Experts of a small language model: a shared expert of 256 neurons, 219M tokens.
Below are experts of layer 3 (counted from 0) of a mixture-of-experts language model. Rows are named router (the router's row for the expert), up (a neuron's input weights, with its number), down (a neuron's output weights, with its number) and show model dimensions 0-79. Each number is 128 + 24 x the weight over its row's rms, rounded and kept within 0 to 255. Numbers have three digits each.
Before each expert's rows: a language model's description of what the expert responds to. This comes from a sample of Wikipedia text that the model never trained on.

# expert 52
It responds to: Verbs and heading words. Verbs like was, is, known, announced, began in biographies, heading words like History, Bibliography, and dashes in match scores.
router:094121130161111119118169124185146163107135124103096150133149143143154131152156125137156121130122134117113111104132071114133139140164155109113158110155148127132122106132151108120154126153176134136109076106128119123125144118131115119110165178
up0:132148146106104152098104125118115141121166133117112117167125094158141131143153142075105114103175151147098136108132197129115152126152129108122110127168101106145127154123142165163132107151157141103116094110149126123130161140134129143140160136
down0:159125144172160115109133124112144109144083118096159114165108141145107137103142126108155124126167171105092150121155154122143145123088135176083141118157096109124133121132118102114120143123141147076133136097136165092124126136135164143128142075
up1:134127096096107119136116138141110150100091138096131103101133145158105119128106141097166106148171125150116108155086121138102091106134141155147170115117125144114141152128149155139123141143097117136132163108084129105146154153111134102103112123
down1:113102137114163124125126096125114123138146091135099133196086120119135153123145167131126116126144125138128148141163117145158064123140135107111109136152156128151160154127126167113125133164183081108143110138142122172167137096168146140119151131
up2:180184150107146157101075115131162086117150072150134097131107140158126103126152157125118148151166155134171124122113153108130128111119170118103136094119128148144113122150106182152141119116142154096097154119098139131148119138120116148147109118
down2:128132120171126144162122120121114116134109153134153125154152154134152150107169148162123174121105146128152123123143115155151101150098171099156102107117130061122122151114078081171135119164150140117138160142147154126101080151120112179123142129
up3:151160103131114143151170115154167140122149133103089118135103157172098151083120147151102118081148151113138120118077099111130114109133108148119140119158140123132141149124153094129139098125116089103114146118138121091124158156156129087174096144
down3:125143161150119123108130146122143141154139147118122129156189110143114139092158139181127105095159129106170081175170184148104132142114116143121134168139081157128097087116125133086144147158129141152141078145125155162152165157110142168112115126
up4:174126147122116133123137122156115133138135135112144120126105158096105147107140127138089098150142122161118108144143130099151123151130119112111138128104132120136097136150161141099138115114112130100114100141126114119176165144131107082159169153
down4:120138138148097123121153122127138101135113165132110116153169109124111137111141099132137172116114137160087114169110121124132126116171123102143112114108088113095111147133118137115111126143140145123143166109108095149155090098121097153159131164
up5:170113172091092119093078109122124160125158157160118105126132157126111120085137143139118164146127160125133107129098165166159156141105121127113126127132164170162063121140142157146098127110144139093102128115098130130108147131123102118142152093
down5:158152154109124097136154124104124170130095125192106139143139114121156096142124097106129090157138146093124142116117140097165104119119113126148113089113139092090169124132109135128132086157116118137135123145091151149116116138107159099118135143
up6:132132073096147145154116105132136142114115114146107125135162122096099121119106107076105126124177119091115117116100149100167139161169114110139136134145101108130135165102121126165078108127149136114093138131122088108124104136122144143135089104
down6:137100150129134105114144124108120120117095097099156147122142094162090111128187126131136098079112153142121145147182126103143085084128089145120105108118130144127129134171117133120150158129159144122155098112114151066126156136157149164118123114
up7:137175121107067114127109136093081073127157134120106136095103130121104117121135091086161126155139124138102159087133150135110133135075114125140156103110166110123131097113104149166111158095119082142162135106096133108110161119068143122111118128
down7:165125117127139164110109103104124159112165130115087112124135098178127109117137157128192089097157127154106132140166120113142163123150128133149134145143144140142148138090123120100146186112129105113130143121111107151110146101161119126143155115
up8:167106107119128078125150151138146125119107121125163125140141129148112154107121099118120138150109108167110093200138117156112082148138127145148130067137118100125151134129140157133183156132163118118129089111158174148101136121122133124132092133
down8:149158105135145110135181117095104151161112121111143157126159140146115148075168119183131153105159145152163098138145114127147158123117136084100126119084163130112150130100156117136134144093111112129111156129138105139119121116091110160079122139
up9:158118168104127102125108116140108125133118090096159094080159148163130108158090113119081122092169158140142108105092074126130136123125142100152093097088135131127154147129138153144141124116082111153135154109158122137112142133138164127139100118
down9:080128135123095082154184128148121125148121105147114145107150089097144143127140068155135108130093165164157174128138130141127047116105134166102123164144133116129146154135120099111126130108073128135164126112132130125139098091123131123116169142
up10:132139096155162192118144086118130154135142113128142148137137112125128111150090156111126125164122121132106119144127129107094107130136163141140133101160136137142089125116142145150109056094125078121152157117123110096126113111120123138142136103
down10:113124145129068074134096104159141130126095098127105162116102118114094165098139151089090130145110107141116098097154119109132175153122128149120105093134150094079161122168134096150142137121143093094145145175162156121141164139121098155131144124
up11:121159171100155126127139137134150125112142121140165116072089133135105142130132132143092119108103165109103123126135134121111119138083080130132124134103116141130141133122126124139119151158113111105138114131148129162128133109164103127098154108
down11:140173139114123169127074126181117149108140096111166166177101120123127106158172131114128127125154133146125141152100142113150136121119129112127094125127155098111134106144135184173134136147145127099097139141119149104158114110118116143124095127
up12:127167096105073123106128149138149146183170108100148113153116134102087116145128135152133141150127143125125096142129140129126148124096162067139144115169117121122137138114158131113153108126143112107132183130100127105140174098119135136152090115
down12:124134202112111113144138141086143150121103148129119099143162107118146148088116142106179099125139103138151143119131139180091097114165139099105135148145159109150101151119141150091196106124096153165173086142147137160163123131138150172117102116

# expert 54
It responds to: Name prefixes, Tamil bytes. Surname and name starts like Mc, Mac, Michael, Paul, Th, plus raw bytes of Tamil script and slashes before pronunciations.
router:147082125131160110122139109112118125180144151140109160153160168135118155155154112114116134156166133109080150131129140132114156126109094118106132156156166106131106144122114136124136150126166112122098148168157121130138113160119082140106123146
up0:136143166093099135117090090122116132118150122110122093141164087133135146123120127078117109115153142134111116117132136165115164090159131113124141085146136118135121154146124176160123098148169120109102105109109109131136174101116147127157156114
down0:156098117133165105111146133112102091149121135108162137180129155139109143106156119111125124145127136105119145082119156150138111149105134129091143112166091143152158115111096123152111148130154112078129156084132135108141129116124123164140151060
up1:134127096096107119136116138141110150100090138095131103101133146158105118128107141097166106148171125150116108155086121138102091106134141154147170115117126144113141152128149155139124141143097117136132163108084129105146154153111134102103112123
down1:113102137114163124125126096125114123138146091135099133197086120119135154123145167131126116126144125138128148141163117145157063123140135107111109136153156128151159154127126167113125133164183081108143110137142122172167137096168146140119151131
up2:180156155121133158098076121139163092083131087139144070161120155130119095124148157113131122149163168109148101129101167107138146115118164104109132102122141137121131113159128166148127117121138145124114160129075129133140110153146115155153097102
down2:127120145150105153144112137124129119130138132130138146171140121146131150120159135174134165107102125166151132129161124141137097140089176097150107134121117097119121153113070068153124116156152167115115154170133164152100085136108118170118144104
up3:151160103131114143151170115154167140122149133103089118135103157172098151083120147151102118081148151113138120118077099111130114109133108148119140119158140123132141149124153094129139098125116089103114146118138121091124158156156129087174096144
down3:125143161150119123108130146122143141154139147118122129156189110143114139092158139181127105095159129106170081175170184148104132142114116143121134168139080157128097087116125133086144147158129141152141078145125155162152165157110142168112115126
up4:174126147122116133123137122156115133139135135112144120126105158095105147107140127138089098150142122161118109144143129099151123151130120112111138128104132120136097136150161141099138115114112130101114100142126114119177165144131107082159169152
down4:120138138148097123121153122127139101135113165132110116153169109124111137111141099132137172116114137160087114169110121124132126116171123102143112114108088113095111147133118137115111126142140145123143166109109095149155090098121097153159131164
up5:170113172091092119093078109122124160125158157160118105126132157126111120085137143139118164146127159125133107129098165166159156141105121127113126127132164170162063121140142157146098127110144139093102128115098130130108147131123102118142153093
down5:158152154109124097136154124104124170130096125193106139143139114121156096142124097106129089157138146093124142116117140097165104119119113126148113089113139092090169124132109135128132086157116118137135123145091151149116116138107159099118135143
up6:139138082108111154136122114139116136118123149137110167134147128086105105113105083099119138124174104099126105111089159165148165178184111098140168102143082106138142153089092130160086144128135151137110141122126096124124097142081143164121093102
down6:144120145132146083122158122108154156128086089109159121117132109138115107138160130139127116090129123123112126133178123092163111104137121153121118102143131133126158154159127105129137138123140141113130101131112166104132122141184145163115116153
up7:131159092159079098131126142096133086143103155123109112098067137109098129167142137131192150131174127133114144117096141094097161107106135100136145092116178126127143119133168148138137121136092114113151145123099126086142102139082104128114119135
down7:130120155135130127147118125112125144130133134144102148144149077120136112115149118138123103090146152170109080136120150139106134121171136147140095121132126063142118157140107104098126156180154129140119145129109127195124158103163124153169154078
up8:155128126097146113100117127113115136098101134101122126139105147137105131118128119085142165161124146130121097156096126129090111128124111106141162124143091047113182125092149185163164158102150088098146160133150129134138116105099128080072118124
down8:168154136115088134123186168091093138149111105127168155126126130119121112114132094110109133156123165136171117099135118155109125157116136145085101073103128113165118118116186162108117126105154162182095153139158121134129137098107102133136162141
up9:132115142129124105123088112128112114133121129142161078074133147160132088134092117104090151104155192165133088086111087107130129133101132115158075113079136121133174155131129134130133131142087104147135133095152092150115140139141153138133089095
down9:107103124108101120135159116165112108143096115141102134112146072105121160145140078152156129119135171156151168142111127143120049109091117163085121151135128102118128149142119098164150109098114138125173114127156141133130103110150123142115154176
up10:132139096155163192118144087118130154135142113128142148137137112125128111150090156111126125164122121132106119143127129107094107130136163141140133101160136137142089125116142145150109056094125078121152157118123110096126113111120123138142136103
down10:113124145129068074134096104159141130126095098127105162116102118114094165099139151089090130145110107141116098096154119109132175153122128149120105093134150094079161122168134096150142137121143093094145145175162156121141164139121098155131144124
up11:113158144113111171093114114141122155122124106112149122103109124128088094151094121120120123122128133104111129082123139135080137148086129114126144131100101144167128121135106121144111125147115113104140111161121118167134124092164128116135137126
down11:123204157111108139123113137154135157103112095145166133147116124118119114151171145131120129107151146147127140144136146146148145124140140115104077102151154126096134134174119182151145155146123141124148150089138178112134089124152164098121101117
up12:125154124110076135114151118138154104178172123150146081151108130077104119145103134142131121166103154129124138143142100122156149147128138100118149106148100129127122143148141151137149101078130102123152144168119144096122138106090157138143122114
down12:092142166113175119122134143060150145143133082136113134112153131118132167134124128134151106151126103149143124106130147173090132154150119136110107175134135148152151135179103152110137122087136111104154087129152125136133107132140158147134126096

# expert 53
It responds to: Punctuation and table separators. Commas, pipes, hyphens, periods, colons and semicolons that separate items in sentences and table rows.
router:135148121103123150148158118105133176107111110129157123059096093096115114177117120111143157180148129139130103122125145115148167179143159147124150092097136120100146129114127116128136096114134118115113128119133090144114166140104143119157105087
up0:111151160111099150113116089118123141108155133108117101163159096139141136114117142078095118131166155136106115096150156164107167094147133091132121092157160096122135151128136162149138099142175132104113142117140114123126162127125141142139159114
down0:169099119159179105127139151097117098133119141101153132180140150138117148084143099101141114140131145116114136085141146136121113148115128150085148106146092131158152122104092105149115136117157128080126153084139147104140129124136120175141146073
up1:134127096097107119136116138141110150100091138096131103101133145158105119128106141097166106148171125150116108155085121138103091106134141155147170115117126144114141152128149156139123141143097118136132163108083129105146154153110134102104112123
down1:113102137114163124125126096125114123138146091135099133196086120119135153123145167131126116126144125138128148141163117145157064123140135107111109136152156128151159154127126167113125133164183081108143110137142122172167137096168146140119151131
up2:172171139107137156098072099134160100095145079185127114141121144155137094117160154118124131117157135146169118132104161105138122114131172123098160106120123150131136145171131199131134131115120155089129169112080133133171133133111115152122125123
down2:131127140178117170153121119145146100127123164129157146144134137155149145117152143161126165121114144145152122136133115157147095146114151107173101115125133068114136139103069101185123112172165125118140144149136150140101076156119114170116133109
up3:151160103131114143151170115154167140122149133103089118135103157172098151083120147151102118081148151113138120118077099111130114109133108148119140119158140123132141149124153094129139098125116089103114146118138121091124158156156129087174096144
down3:125143161150119123108130146122143141155139147118122129156188110143114139092158139181127105095159129106170081175170184148104132142114116143121134168139081157128097087116125133086144147158129141152141078145125155162152165157110142168112115126
up4:174126147122116133123137122156115133139135135112144119126105158095105147107140127138089098150142122161118109144143130099151123151130120112111138128104132120136097136150161141099138115114111130101114100142126114119177165144131107082159169152
down4:120138138148097123121153122127138101135113165132110116153169109124111137111141099132137172117114137160087114169110121124132126116172123102143112114108087113095111147133118137115111126143140145123143166109108095149155090098121097153159131164
up5:170113172091091119093078109122124160125158157160118105126132158126111120085137143139118164146127159125133107129098165166159156141105121127113126127132164170162063121140142157146098127110144139093102128115098130130108147131123102118142152093
down5:158152154109124097136153124104124170130096125192106139143139114121156096142124097106129089157138146093124142116117140097165104119119113126148113089113139092090170124132109135128132086157116118136135123145091151150116116138107159099118135143
up6:132132082095132130138113117136128146119102095168121135150161133092107112129090122094095118110176101084143121114118168127183131149169112100161140108162105103115115156136091149164075132131143136148083139124115110123123121135123163155146097096
down6:137110153129135088122146104107111123108090092108145122110142110139084118144194151133134094091111149140132128134187117103142086085128101156101112101128117147117140132171122137123150168139156145125149105125130165084125160129168158175109113115
up7:147186089160068101113123121088100075100131110115128135094095132130111102134148105080162142165135140138141136106099127081095153116116112105142153107117188113147131112127138151127115110130100108126153146141102124100116121125086117099099115122
down7:136111140116162125114125130123113181112153095146093135119153126170131145147173109126138130103138158156115115169138089130146154121175148148117091143133144094133161141095112083083128172122124123097123145128102145191083103113182103140155153102
up8:161104116101118106126112124133134121127127114138118116138129146145121106104116144092130195139148123158128104194103136132109074162095103118129135110112075061130151107142148167138179135161118100115134145127149165096140134110092140093086111131
down8:126160092115139134129157159098129159173071116156141165120164147149135113131123111137149159134150135129144110107133116159122154113194129073112116149117150112143100127123145135141137139094112120153120151119146126151116156098116084117146136132
up9:137114167117132109101095114145107139155142123120178091078135147148134093163107088107104133103188168154141101100114081127126116140112133084167076109104138124135142150141151142136130137120086098143137157117149109118110109130133149149143091109
down9:091107138116105069126185125165139110121123100131105157122145083107137136134146066148140108115136164135147143114137122123135055092100127158095110168160143112133117163138098094149123149100068129133172148115148151112143092092155133137106189139
up10:132139096155162192118144087118130154135142113128142148137137112125128111150090156111126125164122121132106119143127129107094107130136163141140133101160136137142089125116142145150109056094125078121152157118123110096126113111120123138142136103
down10:113124145129068074134096104159141130126095098127105162116102118114094165099139151089090130145110107141116098097154119109133175153122128149120105093134150094079161122168134096150142137121143093094145145175162156121141164139121098155131144124
up11:106143138115145129105118142162116131121135117141169134123100120142084109101107113127123124111111145148111124083149137113108136131086137110118151119128112158167131089143103130153122133182118104093121076140142132129121134095150127115140167128
down11:109205170128142136103095126157154144115110104142159134165113117153116096134174126136129128095151139128136139151121127118146130115144139114104067127158169119115120114186127190157135133145138152120134147084141164120127081137140158121106114118
up12:133146112111089124114129132143148152217162102093139109156113132099096128152127136147135129152122152131126083128134115142131145118111165086138148122142120127126109142113161124118151111118125100098147188141123140114149157124112134155148074122
down12:096136193110103104123134136081128145116099146114123097140175106135156148111136147120166087131145088152163125131116154151095113127141137110101156167153146113146116144125148156109181117107114133135172086131150115160146117136110149159137115101